Experts of a small language model: vocabulary 32768.
Below are experts of layer 12 (counted from 0) of a mixture-of-experts language model. Rows are named router (the router's row for the expert), gate (a neuron's input weights, with its number), up (a neuron's input weights, with its number), down (a neuron's output weights, with its number) and show model dimensions 0-255. Each number is 128 + 24 x the weight over its row's rms, rounded and kept within 0 to 255. Numbers have three digits each.
Before each expert's rows: a language model's description of what the expert responds to. This comes from a sample of Wikipedia text that the model never trained on.

# expert 56
It responds to: Day numbers before month names, as in shipwreck lists, "on 24 September", "9 May 1867", plus the first digits of years.
router:165163090121148101125135136155137119151098100116156142119169120118100084133130134087101152139152124133090134138149120111162108136082163138122080135140129161138114131135147132111147120098151126158080136121132134156105135098114134158097089139168164145170162145126176127159132165113178155132099130138111156111120148146103168130096120156140171157158160143135166153133134129127134116167132143094155111128114153119171104142117123085108086137128103125079128123132123168146145107127115129154156106169133074098168141059114149138104098119174125113163140139140098129153088133132165148144132111123156183168109153137146101133114162091129116155145109120126141135129132114146156118121081124143110121142142158111143155101125121110156119088144166137130129115085111099167148185110144110
gate2:155144149137154153121134130096127134141070159094127091100094131124126105133153146126093139142173118147111134121119117150128080106119150130094099107103125141133118115134132074144155106110103121150109126103110118130139155113107133117198151143145139116133123133102119170126127127106147104094135138121155124133153141134102194076154158136139168069148088120147163165129135115117170123111119183074167129178153147099145139099114135165159126146103141125099133138141104151115139129122131130098106121129111097112132163141044131115121135165152144133102126094152104180115152129157129121154147140080127160134121085111104081094100140111146131122127127152122155107146121135131128097156142102119147142136114096173139100153106141076127144135178111136114179130102108138157105118127165142
up2:117145117124108114134147152109125131140150180093115185144165139126152163123099143143131127132138125116119108121123160101145143077099079165134111152127111102119120105104133176117139123145148144112130087108148113072129091104123137120113094149142097084122135144081140120123169068119172121161131128134096092164110112148138131174122143142131112135117150133079129142128125101099114143121129118136094125082127100092100110124135104116149133103161137138158107142114100102105129102169121113090149118092188184136115110190154162161114098116126131136161125118111132104128082106131146119103131137198127113133129126134121126114123094156135087159104178144135126144119130087157134121099129144115134172094156087100114142158094145138121127119131127084141117137106123135144137125203087126
down2:149114125122123131106118185122095152113146113118122143117132146116121116153146119097162141148123171078112115112136158120093129139132153142150142145127189118115130128140108083101092115129127117128131131096121149149129096164133119148126119128062132115162142106116139128108113144114085149146149136132119090119123145163090126149070121123127151161124140104128142109173130112129105114127154095163100176144115168126106129129117128088130125126147136093117159137122122145138126102107150090128140106102139137120097091151168187200169100085160125133142117175123071111119100113139137131149156116087132151150147113100124090164124144125130115140140097138103092127077090169133125093140123138101158130134146107144100092133136135093125138167130143093134116187162137193075149114159131094
gate3:122141102124122126087109132083101094158162124121150097100144134089136113137088067128110104113152130169138104143097132141174088125118144128190099124145119100172165158103107133154150118163178102114104150165140122142124147095117129110150151125091110158112135112128154131136152153131101148169128112115122175109125145171146112103131125151140154131135128165107174150150106156097116134159108130120096086087129138152163126120118100127113093127121154118110136086136154150109151106125113129138131116049128121115148142128110115136141108172123152107093133136095137111129148120113167124142138149068102163154097115146136113134160122115176169149111109084121131138138110123113160147097130131090097136167130152134101148129122145119145109159152143156125166126108142152118153089094193087
up3:141094143159121141132143129143207117124105128128120122122125114152127150120133158097138087154119165143117149110124094123088148072121142146119145125141101133139125103150123100121120115114157125136114126094127124108144152113088133140081110084115103142177123122085151114150120121080149105144132132121084146112133103081127153116160117102138098108119128071180113127115132130142120146115122164154145160147153174135102136118142142119120149107147123137117149141169086124110139165138108154131097121135149161141189177118153142114104160035149117145128116111138124139135137098151131151128118115093116115101114145090133161128112136216143097106154137134115115131154153118163136141133132119170149093152150137111164129145100112120056180121105117091134132120137118092088145147111142126
down3:113102110163126150095119158131144154123141123131131138140116155167088132145125165138110096128087153121119125122113146096089092114074115160125120124133129132160113117120152133073107081144110145096116115108116116154162122157113157113122155159138087124148103147122116129082164083124157152103152151163140133148109106130109062110131110142118103105132120167090112174137103130173123101123114194136139144159105064154132119180110153163104134175124114136117137133129093128124127118143147119134129116125138134137064106142117162146097121142136084112158130141135141128129168135145131114131108147123106159119131161125115181145141133113141104139145149149163112135096187116123136145125155155114116154155182115131123137170090118079157169114109133148136134082075118137128114141175093138
gate4:147112112130119104095142128135102103126094133090172109143120115093139105127074131130150128097148123147152121146145124145122117125059108107125135099135103137171098163155188136146119159147174086136126142132124095134117087095145129142111098140141101086084115108122133137126145115121148123130140131121133082169147095154135149139133183147133129136118092131124128124097091120072162078109117185127067133117127162126139124141113112112132180104139109152087141124139116156153113155145154123154147137163132182093105118078120125134128108100107113111123136137107110095123093112080127134110167132139140162152127084157082123078089143122138112124107156104140095085087107113120145129131148142136115125144121139111169089130120103135145170156121122149118118105124122083144137106160092163
up4:120155127120100106122126116107166125107150124155143127099137125159111146170132125105079128132130116085122118082109117154130155107180129089138104177144138149078138121106119128130112111138116131137159168120134145097127167124163114187116114132109097114172126101111135164132106165125155116119155115132140136093115146114088114098079093091119134067131106168144143172140114141163160150129144126127112071135138108128141098141118129139122066118125137109125154103121128095080136091128092151089098133138158079140130151136155123099142109129119095119113090100135129130156189129133125169139126112153125073112142144083174140129174148135139105091140115122119147170151113117175121119090132132120123118157093124139107146149139140141130093066118145153155157143120138153104095152126120099
down4:104133123143090123129148160108118176177105108147158135120157111126137141095116117150114144136093157171102141130143111147157052140131123108134110090125117169133124118137156168111150165117129094144104108167189095118113075079146129107105116141119129131131126118098110139096109136132090137086129128148126119115106137096092115131140108155113126149099147140117086144133140105146085114111131129091152154117142136101092126104096119100143159136102143115083143187089086168117145108165124150146122120181169117128111111102113107122096123099113115110141098119152145125182124138116130126164096136159118133110141078137139141128109088153161167138105099176122096101138147136144105157121173136146116129175152121169127110128134133140134168130082143091125160131102124139156120132155108086
gate5:133177120153117109162094149130164116147132163130122102125174140139097096132156108174133137098137119164138175142115119098160125140179157130119124124141133095090128094086106161136122090116132107120087162137126091152122117160089129119160135134105120136153123162083135113130146125142123159162134171131141140121112123142136114107128161116154142108155099094073120164120103133164142107134099129101101132102086137134103101176168104120100138146122114133139101100141105102145187140154123119110187111131134120120165094128084133133094100163171105084164127137111124174115144117098145110145138103137087116158083077127107121123092141113140155120079142157098108126128122165110166107124142122096164133131140153124153137065144137129159109125119154083118113141122129135158118105114099132
up5:138144108147109110173113144116163098140107172132126117148170128141108089141141130177132133129129118184115178144134114105143108153139123159138117126138152102096127130091146157151140090109120164116100156142110091133133149139108155119161137113122084140140129168109145116129105118160119138130132175125129138127112137141152113121096161129108164095164108084094125188109133143150152132138093127103077140123095133104115099160142101128068130152121117128153156084139133090141187120166124106093163127133138125127139107129093135120072113172172090103125142114121131167121134128115162114133157112142112122134084097117121134109079142130161093139067137131080081132129108153108170113118149134094132128107144139145187142098124151125107129108134154093138116111105100137159126120137073104
down5:183144116134110155101107094128148120136131153097101163143126154116170172120166116137132099130175116143140162137161135078154127164129136118136136100155127107135111155146150138134157170134126104116107132131105118123151139124111149095129138118078097141092142134157088113134144137136143109111087099099126133146146105139116118151154142128140142143100124095110145141087168113143130097125089107151143085146122169088155122137142099148090126114121147151135154142081154105149093118112135152131077115122100166116121091141139084100162190120127089116116115199116097112117134096124133101115144169143157147146148124126146113121133117128158133101132105163138130107116133127162100144146119090093193167111112144125096099113195140169137089128147130111069120081152130119131113111121124160
gate6:114125107119121098122113132118117092110099131081119128126128126134170097132119180111117175127115090135139110078142134108109114110131139113151131144143162142108108135153116143169102090094121154185137091090104101164087145121152130117110121154094093177114117140152131079120104158132156142099108186130136090143133163105120096104104101142148124119112148117119158139140125114081129116136121171126106114139126138129164081164090158124155112121138126125075100128121118143137080118146100113114103094117130090122158135096137166172103113146123122137173101132141168123168105118099120153135131125156153153115097137122127177147081123125121137122135140174134139134174150086127127114124120149115103132154152159097146175134122107132147132083186147143171166113088107117103129139177107137
up6:119114125179149162139124144140133152139148140126169120140126125108116124121149099108119147150084094130120110110136118089111151126118107141099108131144117126078109108098123120099166141130084132156166102114170136116121161094115090134125131159103151069142092112095177117148123131113098135093164136108154035137094132127134128101157133117112148118155140130113121168088123138150120114149144090116116080159107075184092142100147128117135115158108159131074083148140159164181097154128142108116116134146166120142125098131117131138110145142110128130120114126105124124138094109101098142145112141136109113123161089167174152166133164134114153114116104168152128124096089133156155141129184136095112108117107151153108160156118100117139085131133130090140139138110098138138141143095147099
down6:166115080114136100116115117148166122141107124159119136091148108115160088143185124095095123142094214135142145145074119165129088139153153115118136132105114085137162156177156127140114131096140121130122160143158112130109134134127112160100138118123121130147128165114142131091106155119174115136156171141107145134102123168154153104123112137171108149148170098116165147145115122114138078130089201146168116156126122147134099155194116146129146140147135129130150124164143110094109142120128115073135126086144162118153168143089074144134120128145115114116152112130115117100123104127152116152104115112170116090134126112139082115099139116124142130143141104103183108159068130153125138135138127144140108143157123129145116114096129115163100128100155117111106147108122126145157127154141139
gate7:164126112184108187117164114145115125149098107119127155110153126169134125122131156156086129117128164153125088127118090131130135111112124101116126139142095135086098119146140116115073123136149091151144166156165184121121154095153105161108132178147128157132119144094151142120139143126131151155087164141122107121107111113130145122093162101134123114128099137208120129156105106072119129100141177147089130137127120131161107117107140092135114139127078114124113126134157132111191147118129115154093158102089138156157142082119109128150145084146114176161110123105097102148130122138142132140109085162114135138106111121097161163140127128148108140152127131120154143138131133087123155152162084153134142135089128125118148111172143105074140107116144095133143107082171109154137124129122114
up7:109122157062136082173166132178123111127133121125113125122140126145131111132131165122111098106098121115092147148129127084121114155120093147174128103106099123148146120098069120154157123149098118136135137124116095147139092143125120147134145113138142127088126135100130128158140102092089107116113119160090098133115179142125132138167134139119149121127141098070132123090133121183116111127140114094143126118109112146111147163174150129136142091137137169123130130083158156116113142125159151118161121147146127104149122140146159171136087177112128103121157109125216159121147145144152123106154138092120115099180118121085116123130136115055173115141131090124136161107123153159138121085132138115135121134136173112084122145091087118098126143138108173105165127152139110106123124122152131
down7:129141084165141137107121127162174148099122118124156109149153128094171112138126103094135128125123136112166156098173132152099115124160145128168131099149146201137095124124129138135142148107127130113121126086098098173147112095118140169094135175159116116091143172127161108140073095104124090092134148137179152157139126154111146112147110144131112129135104151134084145168118167095150187114122146107099117164138124146121096126123154126118100132138085155087147132094104142099077124133114125119122154112164158131158128100170123101163131142143140088136115130116178126109127156143112162124129150150122107122150159126154132112104120127155135104112103114163135117163144148121121167172100135130114128098101127149131158073122113146125112157113176185149103157104146142119154130137131156
gate8:126158127141124111107163117118157087141064078150129126128126118116111125164120167120125132120150151140113153125115130120124157081100124115138126119113118115119127141104120144106098166089147122123096125161125104127105153091116145088112131121139144125125113132103177112090149133084118070106099110123143163124134065202157121165145135110115165139116162119093142106110119146098148113136124148125149147090119133121078102138130131115146115151114043119104139134084107157119123131153130084130127126104145126121142134102111183141117165083144149167149134185110117086102139114139124142108123100099166117134112136119133135106146141137118092119149102168069070137111149153117136137138123116126135146092110171054141092111119144119127132136099127121150135095126134153133129184126117144
up8:134121088128131139116163142121159124141147141114123096104113097106146072186159124130176095138131141173136094175107134182117126132131128119144111109130127121104111176093101097140122083132146093092154136099111135088151110149076138149129139105156127094112125130114118102094130133114174108142124109110123140076130084157136101143177149120113160141143124127172130098121159130099111135119157173092098140110128148158075153117125182126119118102105094127100120107095142144130174126156090154141108176172137156133167173113075138124102088101127145119153116161131126170119116119141123157119085148104141152135127125153142082109119134144127126110168125125139111165105085135110140138140111116127144168137092164112115120131108101146131146130144116139145102156163144121128137117088164123
down8:109095147131148142103108096105158082151133114151094093150123164153094129158104149125152129153137132155172146134113117130105126107103155140120162148142130102162129153169105138131117078191153113110144124125103148125150121134119107147099117095146098128102139110132091130100103127129119111123138151151119122111153113137161087129161100119133108086111087122120104139124111117074117145106115141133114130147067171158171083119161155158103147125115160167117111112109172149135163107129135169146118125156139124182146140128116113113112123117108058105122100112106149103119127152089143145115133182120131095100130101132137134146136150137135102148098106148118149107121103107173092100143176107095153149132123123133102097138166117125081091183132152167153128094138119120099139109127093078
gate9:140125118124112135131142151155153176143160049165092119143101121138131126137125143130127116134165133109157116148099110114142140143161164170129167127135124148085174149081085091123121129154138109146135152139153129119137130155115124077162137106132103144092143151184119131118102127157135081147142130149145114158128097161155127132143119091106126088131090127102138142111116128147120124153100154113122155134104182108131139123128130128113134109117139134142129140115098102158131172107131097136149123146132155094124114144129125053157135047121108192111123133145129168134125120133128146119123094145154094086147108119132128105123083108140146119129069120131110087128107161131125100129119127162134100071162139114157135084161165124143143116133122147125122135134111108132091123088161202
up9:161131116142066130136143131129125160133112051139148151130104110115116111126115140133147109126145101142146103112065101122128103142148138146111139159109103135090152154100128108118139112131135160105132158148118108135112123146126129097184118095120116168076121158150121137136102132163146093107145075111153141119134107146120118137139115116115143074157114158116150148129115134132159154146101139097137167129126169090125173168114157111102116105121135171126115113096105109153126174098105129113151147155134159086097121139086132073131103080125124180119105137119116186119101101118117151112131124141170127091151147116128151110105109089138132137133091091095108116156115170113136135106095112159131104090171167161168116107159154118158127133149100128136102128140090104131122100088128169
down9:164145142130127116122137093118085162130129136107127113114120168081158105129172108127102131121161047082121136145151118128142134133136117125114080172123117135189152133128128135144127120130120117104125188109100136096113184096130133085145136175097095135084136113078101148186115104118081071125128087097118158159171151130158134127111123127125176124168113141118130109102151133124130105150119158110114112123119174120144134140144129098109139114118162145121139148110156134112068167164105110166139146188108127117116122122126134117168148124101113122123136126127074137096113121102162153155089096107121132158143136114164123181143119127127142131131119092163155145128079099107123139133107083139132165089124144155157135106156117142117097132148138137129113121120123127141122102106116132
gate10:096141111073124139133077120134147132155138107127115108166108156115150103129134109098125136094164146072123154148098131198122090091116090129139108133101144141109084194108144133142086118104154173167121103109119117122105122163096180147126144116116133104119140115109179152125168136115139126073120129109095129114105116139109133129150107138164124125126119105121122133142148132113166137116120121167171137180085109150111164125099152173131133112126115091133161103143137131116157128131145106114104124104130109125132118113170109108123123130125096163106099105113187108138124131115104153134137109131128122153166130090104127145148143139110120159095137128065078152077122148141169177102109126150134147137125171134156122090082142148100126124167125161153141144151114090155131152122113141
up10:097121096083125132137118114121121132159158136126123139147163108121147099142140098108157145137165152107107135139091099168130123088111085154139091134109164135113114179133150127141104110078138136145087112111130134123100110155102180133111151130124107100145164127096159144127155121131128141108131144109114138097090105164093133120133115147149143110155110079106121133117127125110157139108119142173172124200080084153123134129096161124085120099110119100121135090149118172118154128115137124110112105134131133121135135097187119131126109124099112123119093117092163101127129136141113189139164130107124131129158127095143107117130151169117142133119127137053105148081122139163161144080085123146107124157122148151147112078066115165126143107155157171121135131159125124172146142105123128
down10:084102109096122118155139134130109136136108146157179123130132112128117145113136115168113040130129062099128117156120176105185122090133148116118145131150106130114140161135119131151119129144138116100143122161129115098144137127116151120118101129145109161101148137174116129153147149136116059163174079141123112110137075147114095144102123138115120127132118069119104137129141125165181127162106128116186154110137138130137147126152096160127155112143119135098096113121140111117124157117089171137127142168180151146107137115135130110093108124107083116132078124106153139116141104147116130110153113135109141113117132155162111176141138122158114200146129095153146167147110096092133109129127175116135119112135080115137112118117127158116137119135131168120123089095123128129104127077137172
gate11:128109188152113122179142102127118131114146108109148114130112113162154126185182105112100123158142094136094118102147102098100088173127135108149139121118141124144157167113123139087114120119139115105099138091143096103116109112075130114132129130145106117144161136141122135139119135134165090188144152142071119096149157147141092137139167093111110128123104123107092118110120108149158113140064143133096161144139138129090083103142125160097113103116090130136135156125088163125127122114152155124142081152138144138173118130130144125123194154081131133111143129129137166097126114120125151113111086151125141136082131093131098102131168111170129108136124175121102103114120163160164132091090144109115109114117126097129125119129143141119151101177178116101140114106133131122144117091127174
up11:157120151151121116142134128142118140128127122134142132111151110137149097134159121126106150160134112128086107071133142093114077157099141065152128141120144123149125163129131157104112125077135125127081137090159103095131131126145116144139135093142134158119145118134136148125132161123178099178124140133106139079124201157148094152108139114107129130110145123094106119107096109153162135139073126145101171161147102138117119135133125126118095115107119128137128125138086165125105103093103167095137088156138142158140103107109161121119199157095149120127141112167142148118115112137125152122122110173110144154136160083120095128116160091170149121142111137107113128087132138152155131101084162127118105126106134103166143098139139138102110138150181132129143100101132157127176156080092186
down11:162139154110181153096138129124151135129088129106104135147141123112102129089149108137135095143116110122114128137158141148137112143131139105135153118121165123151135113102157115140159076107185128048099114146138150125146164144160125092136141122076132108127098121126122110172117127128108078140100095145126119123119141158068129105107115135103124149125120135082085145093100092159123094150136117124132123161115131093146128126158118123152100160129169108153143126147129119151113150109159163131135125135120153132108067111107145092147153171111117095110124117126164158121125120128148078162130182119092108108147189127217149161108177112136094112121111097108137112134146132099134132136114116150132139104138153148116098110163127112119109128143132157123117146115099145193146109081124142
gate12:136143126084131161134150143122111117129187121085104115126169107139130129156103150132134125121111129109119125141143188126113124158105116110129065120128118155145143129168118162122123160136121153080115139111164155121115131100168131124126098132145139144180133119135135103107134129104147142102122169162103132134125124155166133139094126155119131146159122203120157114147155132105095113126087101089159104115125104126142176110126160168103130147143102149143185126088093147160117104138157110151114189169131096112139130156155128203102132101158116123149130088116109105146121147131139103183157129171133160112112117162145111110101131121130065157114108089130116100153117120121147145133123106145109149142186086100092152174118121120130130163117126113095107139148111113108115121118135126
up12:125165168114051112110099159150129145151156146177095121169124164116165124113118114121137131123158134126136125119144109145124148141135162133109157165133116117133103136119118149132140169141111081146112079148126109129100093127138172074114099124119104117123129157158129118115165119140129109109121118116163108135129143109147130183134115090158119123118139063149117120150094129160128102130135136145082124108120144133123080140139089118116124120122136104128121171107174113075149172115129137099114109122126152104143114122129131105147150135104138128077109210133124117080171100126128128119095140110139151126173105094120107118158069090128120118147136101160118093120154144140123086140149099094116093157150089143129115139160104139083112115160116113144124085116172109174118139147122157
down12:124081141120132137115114189132122179084130114137125160110115188128145135129121147139153113112125190103107140140128134141142126123127092144126130158112094094150154134143137123162130119079113101132111100105128120104115088130134133084134158126127152128127128159142158135168121112165113123133111122142172127122123133126074153131130074143116114105110120128098139122138139143164139130138124112126106092114120099136129151083154131112141115130129106141155115176121139159130203114134150153106106122146173068125117134151128109161141175091173139113139143116124098141111112108119058115144119085118120097094137145111152100116136090088091167108106100120130112150106136140135145115108121101073094076160161094091162106120128130135122077138130170137132146118127148146167112187095140111
gate13:087167152113113161163126117143163137133162116126121122085114153134112129136117122110151152082115143089147138148166130142142072153145168092153145147128108174119092095106103099109143127113147141140141122109108136158131101165110118150067107094147130143122132109117165071123103150152118154128143061198132103155153140149124162147101115117135137121095128145087139148099111120108119151114133095136116109094177135115123094118097083130115160147159087068121104129137094128098129121126184106117124088151139151120110106117164140128149148111146134134135147133126147112150141158121085146141137141135164144136109094126112100179122168105111180130099170136116146084146117098147132111110144114147142129109127105137099168109164156135150150093160145099117132148152132125132144105157098124
up13:114146124075140156112119146145153107132136128141115126108119129089135121134113132103135158125092127090106141149186147104163066130110120088145130131166120135135104092125103135113140107106172126135129135130111123130113090156131126113073135088171134149112161141096166106159128162135134142130095066197133128157119132185138179136092130116119132140090148153095145184114107101098155132125125094126130095112159105134128091129084093117096142121148106097128098116110066127112127092138158083121109096133129161132096114111141145131157118133133152138143172145132133135139139183109140142131166149115173131141111123157146117169101182089119162133107157136122156094131118068148148136110137113153128117127125105116111174121128135145135144087135164093141144151127131135124158152142109129
down13:113129109089127173125163102148142116108148131097120132108134185153153110136096129120107127101149132067133094158158159146155156160144109137099163164126142105121123084145084139118162126144167112088153185142135150112075129123125133106169141097133115152134133121158064100143119119133128147108090126105123152154094160137140117163154149103135148128110145155085125162113138120141114096128134099132192135132147106147146162113154126131144094091148179114106105126139135103115173147083144149085091157103119132098114139158118124108125153154142128143171171159150142113116086145115150148120142103147106122100149118099113116132143117101142132110151146145144140153141158118102127141109120140169148066158148123162154124133106141142145115139139098159140153121157087142157188120154114145
gate14:148146078108158175082179150120085153180133118123173124077158139109129112136151157096119154171153142092106157154172146079132177130099154131154110184158158137110080120101108106114166171154124144108143138111093126116111160145137128104093154148143105135141152148126085173143124112089151151136099146130111132150110117100123131127139145124138123150137106141115120161128120129117126124148166137123115134114131109091124098124107139106108156138117133164122102137126146142113115086108099124166101110207130078101113101120139116124135095166138110123114192158139110115119163160134148175112163145138124140142104111131143138151130123136147130138161093105112126139160112098136116171133147108099099173181095100158140129115115125153126145119114136152149108140140155102137123108123111105
up14:175124097082104126090111164076146145134115126126181139141103112103169145133095120146133122120141105162130093139128124103091120113134126110135111138117122126136121129158135148134154187147137154170130126085114129103115077098189124155114185091130106129106134149090089130091129108130132136125091160105129148112130077113114128130097119109148134179130129104147167145138113162130146114110126155123155121150159138122130106142137124121108085110140142173145129105098123152140126113131129107159120139105176147137132096133119158109169149151087129153104141112073112088100083116117130138133142157125137169146135102132131116123148145139152096126170138170146125100150090089167141180140094118165145105128115108159106169116101119154142114116094139136130128118108123114111162114062118192
down14:121163110146138120157160123118117151148076140119091139159128138165112104126158140113135083172128123144185135128120120199073112103173090075131132099118096141159107112120134083147128144165104120131120152148140137126166107103115147155108117127109141093142139123095146153132119083092130127115127108123070097065120121108141149117146132112108125126135134148154092097131110095161147115140134149112121112123115117137135151147117077107104156107139134168108150132115145164117136111181126073164138168131089089100115126130089141145128137094140132083120107091131138120109140167131141111124123098080106110140101112134115119125148105160095090066122116118107119094131122143126121083138128146083135092105149132115141120137147164145107186122142107146134135129118091138095168103098113133
gate15:123152177110159118138146154176110111108128106116156143145087131119167159134172144105106131113088142145139137151141160183142132153148137137117129113157128135140107125147150143121170111122156134157128129141134134139141143114137127175134116151058138127139148146090136190096093141112134097176086174158113078144112125135106142117135180103119088158129160108122136110121146126134125117091093173130106145123154110118132141144158131132166128106164168063117083141117101125151120145093106153167170123165098108143104121145134139158124172169144138109154155126161133145119169099102158170135105125118128106143088159140161111113094123093135127123127164116135120115133124091125123100103094117141148110171119081134097149092091153103128107115131160126154107136133140105156118139082125133
up15:094138104176102100131143121121133178107073127120119091110113124106108101132132119140147111101129139141109133166134114108137130126159134082127102142107152109134149116108161136157135105154127183104093094139172143111066154129087097155167113106114156094135097139120137135119157137101147150098110127124111160092141108106140134090094104130103100134102107191179094142124092113115176104144131147132084102133125144153140184139100125111104148169102142133176105110120116130123164163111174133111151121125122157122114115134121128177128121143159137146166150108128114129167138106119150156123146127128117111139150122076093169134157160147112128137155149107131066150147145131127159111136132170110127133128139148137162105103106158145172178122148126140118138114127097073152161141110101132
down15:150111134146137139168136143158177132140127136119118139121133125132142133133115072089111156141143140124117094151107109131137119133132103145158104133127137162114112175178108100146139147132129129123102097139108120137120130154126140191080188132092184104108137132136149126173121168113087077148132177132122133096079087154106097090151113123120143120139102076109143134121111114158170136070110142156105097146143174140179157121135109138117123106135128118148119150149125147121147164157138099093135109111089147121120114064116122158103142132148135164124102113159104127142112147131159121113133082092135120118142137132121113079128125109142146088164124135110103157080171091097098130150107156121121092115151144131147097119126117135126137145106095104088154112123153089154152171154161139
gate16:128093132126141101103127155076148146135107147140158130127141150099131092103130139108133174114139116156145123144105133111113176116117161153110108097093121099091120134132117138145127120149116137155119146082123108134123112106135086164161147092156184179142102131099157146129147138135123140106120100171108143163118128126117117124124117124122101124098090120136152156153162108138133108123133118083145121110083158108144082102093139096095152130136139126121129151127146154158163139146122113129136145121093138171058128112101160148097129188168122185141143095135114136140072065094140076141151110164150155157098134118110146122093136076148095143109140145130094141130141097113114088130119115165133136144130105139178170132124167155107118087099131122115140127109104146086123138120102099
up16:132172093141170133158157124132140148088111123138140098089128157152157160131140156170136152149120120091161146192146157134123156142144160180186121096105083159140118097107154099132130102114116137167110147089135172150151160124131120135153192054133134134166147144136140090129132131115108134090096145141072135121102137128136112085111132128140123157081110141142119112095125168128140130092155115138080111128121103155124155127127126115141147128128166127109140109118147124137111120130145094150104090112126107115141127091112135120109114105093136162127156077156142152126126095150141156118122162134098113108129102105158114105103146143089143091138149120137101128116056089116139122152143155119129123150127138091120139133154159135105129151137097114110146088132150181137150143133117078
down16:098060121131132121128139120117152081120086142127101090111139115118137142127120125143134144055082098119150139139097097161144168104151127154083122099116139135177142152118098072150082134153172168097107130119147111121099117108105081140125131130141157129124141118131113131122111134119134160116074154103125158146137086115145142139138121144102149140106125150055146091136101126105161117138128081146125159137118107140136120124148132143107144087148137117121162124102103138136177145135120138114135104150105174121149105097159157096163152121136154123188121147141119131092083143122175167131136123160186127171126115144123109111133129113149145144110134160137102118111145169084103136145127160080156131127119111109093104136093122104122093106132125148081113114130121117096147120136119082
gate17:169129139094122108139102100106158144076152146137179185137127086088117128109080126128135136113186133143103111129132110153103133105127138148140120158105136130147121133135134142111076132094121124110126103127113140145107116129117119110103105119115168114124119145169177124150150134090120132053107167108092103145107134129134138126078100154128105129134148134171140142177186172117140089132103121126162123117137126091131186144150125111070148112119142138100109153111106122134099184134128131109131114151105114129129076131120123129156098148155145129150117135145111173159130108078117154146147156111135185110154110091148117152167167107126136154119122140112142120103104086122123171138134131104121148126147159164124131095140105086152124109122103150154131123087139082172149133154131120
up17:115140150124101152126118165126138108122093135132093156104189129133112144153111115083180098142111096113123082092142133132132183145132155145084152142126191134184126163117154090123119128131107120093117158157145105108126092127120175149069111090127065141134108074165105157117108058137146121123134146136127092144127097153102137172163142076107104133149125121070186151097133114129126159125120119134125117143172116154108123144099141132102142126146136113125128116151157154118106145151124118122140140141122141147118119094136134134072148117148107130136149136163160109144110128174091106108166158125158138124136121129165156131150119145140071151139101123088133134155157153140166122132171101157152114092131138141114126127118130113119114135127115134178127133158113141123147123148133133
down17:151149110172101093120135153157165149144121118134130156183156114124133129104132088145139155084174107093164133165110134121101167154131115130143107121145097125091105119141147120100072103099105145118183125097107148131141182132112123134118137136112116134133116103121128113089157105134144151142157114111175118156129128090160157154109091132122174106175115105139122149100095147124135065126187145171082108139115123113168090125120111176098132096150134129162128148084100107138131110148134132130119117139098080109110140143131108122139118120141104114110144114144097147143115115113135122155096154102117143141070110109147125126141093101157136139129080136116101135150094142112168132116168119134138156140141114102131141115134160145104132148150169121126114168059122152139180118142101164
gate18:153121093102132133102117139145163145149143112156118117090141132145112129118095115131110158167131123172108158122130122151125156163147179141178130115165180144121129086117154143141097114145095148140141170128131169122109129137090108155100145139157122095160133120094120100126135139117119113167150062159119145103145112098120126132101146126135150140184127143080112126145082132120116167112155179115156127150100109153086104126117160108104119145164141132145143152137126101126123106096078126131098108121102134120114175093111157091129128106107176126092099120127124106132082128173151107127123102169077125177131136135165159147119122135106156110112147138113147186103153109077165138119129086125139103125104174121145137159129116146150105086149122128140149160135143086088127122110134128
up18:156086168105121147126107116110162141142195133143171092094122119126093156170137079103155173151097121145113149146109146162108130149148156138138136120157164119110114141108093123143129075122084108137142177154129120087112130132094139174119124165129117131127126084105131079155095149119100116157144095150159144093118085103125157152140131120101127168165131148111120128150117093162094144133135117165121138112115119114101113109116163141110097104110151128143129126141099102133152120115095125098134123079119136113124161085122134108111146110182117114082127142088143069100120163146099146134092087122092133158160119153127147173127100137136142094093159128122155145120108108137130154140103127121131097088156144100135069127115120142142087132131132126140111131124122105103136110097117175
down18:137139168097101142111116117074096115136175120105107146128089105143096149099137162175140109089116074142131130120140086140096094149139127131146117173180095062125159175129127135154104147139147094142132163143107136123135111174172071102106114127102105134131075143107152135186155129091105151136112170147107112141138142153137095143148134155154114130150129148124159108131104134123170083111116101093146094120110152111128090129155137135131143119128126149156106151103146122127146139090107121132150114130111159140142124154158160141142136129112098128129118124133142124147103079150127097136130177112146114106146120143110122161183112090141114140140143115109116113140116096129135136128109094133164111096114145138156142185154184124132133145133157129162137106133109125161105125063122170
gate19:066177144120092119168088150152096156113101122115119137159132113162125140142144126107142103128160144110136133120128113130120072147140092155100143112117110135111160135119139097118124177122105173152145119120095166149127135120129152147088111128117110096153111149150143122128145135102122126140095157182159096133136099146127121113133130123103127134102133095161133134137166168139170126137135128100140107097138122128146136102144112148130157111123133097147154156166113084091053173103143099115153103131106130115145142135200137149118161111136097127167118108149147107161137112136116127132135101149164148119099135166113125150140152142094068153117122132119141122115075101135168078163088176184117129146092085112073119113106106116126106104117136131115099123127158119170121129105113144
up19:118151091128117130142120151132121133120113132118133135172110108135141143128117121139176109129136142123113123120132098124103077118111087143082130108116092116092155119146156112097110143133093151159125113142106159118136129104137152139085070138101137090145127126146156137117149141115122117149102153173167119152115083146132158130146153110121139115114137107166122132138154159147164090152145132128127143113168127137151136131117135137152160106114145136134134158141120105095042191096116109104132085123136150111149117138180127131117125115136109128165085125143126105173136120128137141145150108170178127141088122171122102158166133152107090153143131135130117124081104126158155086178128159174096112134080064128084104140101109130156109122060132148112108160108165135173115128118115150
down19:113135114110106135151124130128128119157072136119080144148156172183103171050150140125111134146105123119112105144084149133151112126132110105120138152141130125127132096159142077153113124127085168122138119119132151118118122093156111140120093152130114102141101140092129142121143140108158137144096149116149133138084063118157146078110145084092110130150104087143158154093143120109119105141118151097130122116164128102138129163133122124135131136157117164132129070157120071139113206138116131140089103089132145160097145175137132121123119158133120131178141131121084135135125095134101134137153134106173109138141126146122113141126175172112131140131144118150101106124096103142175084152155152128104130142122146125157135135147122155158123112114142107151115146156092133156142079109158177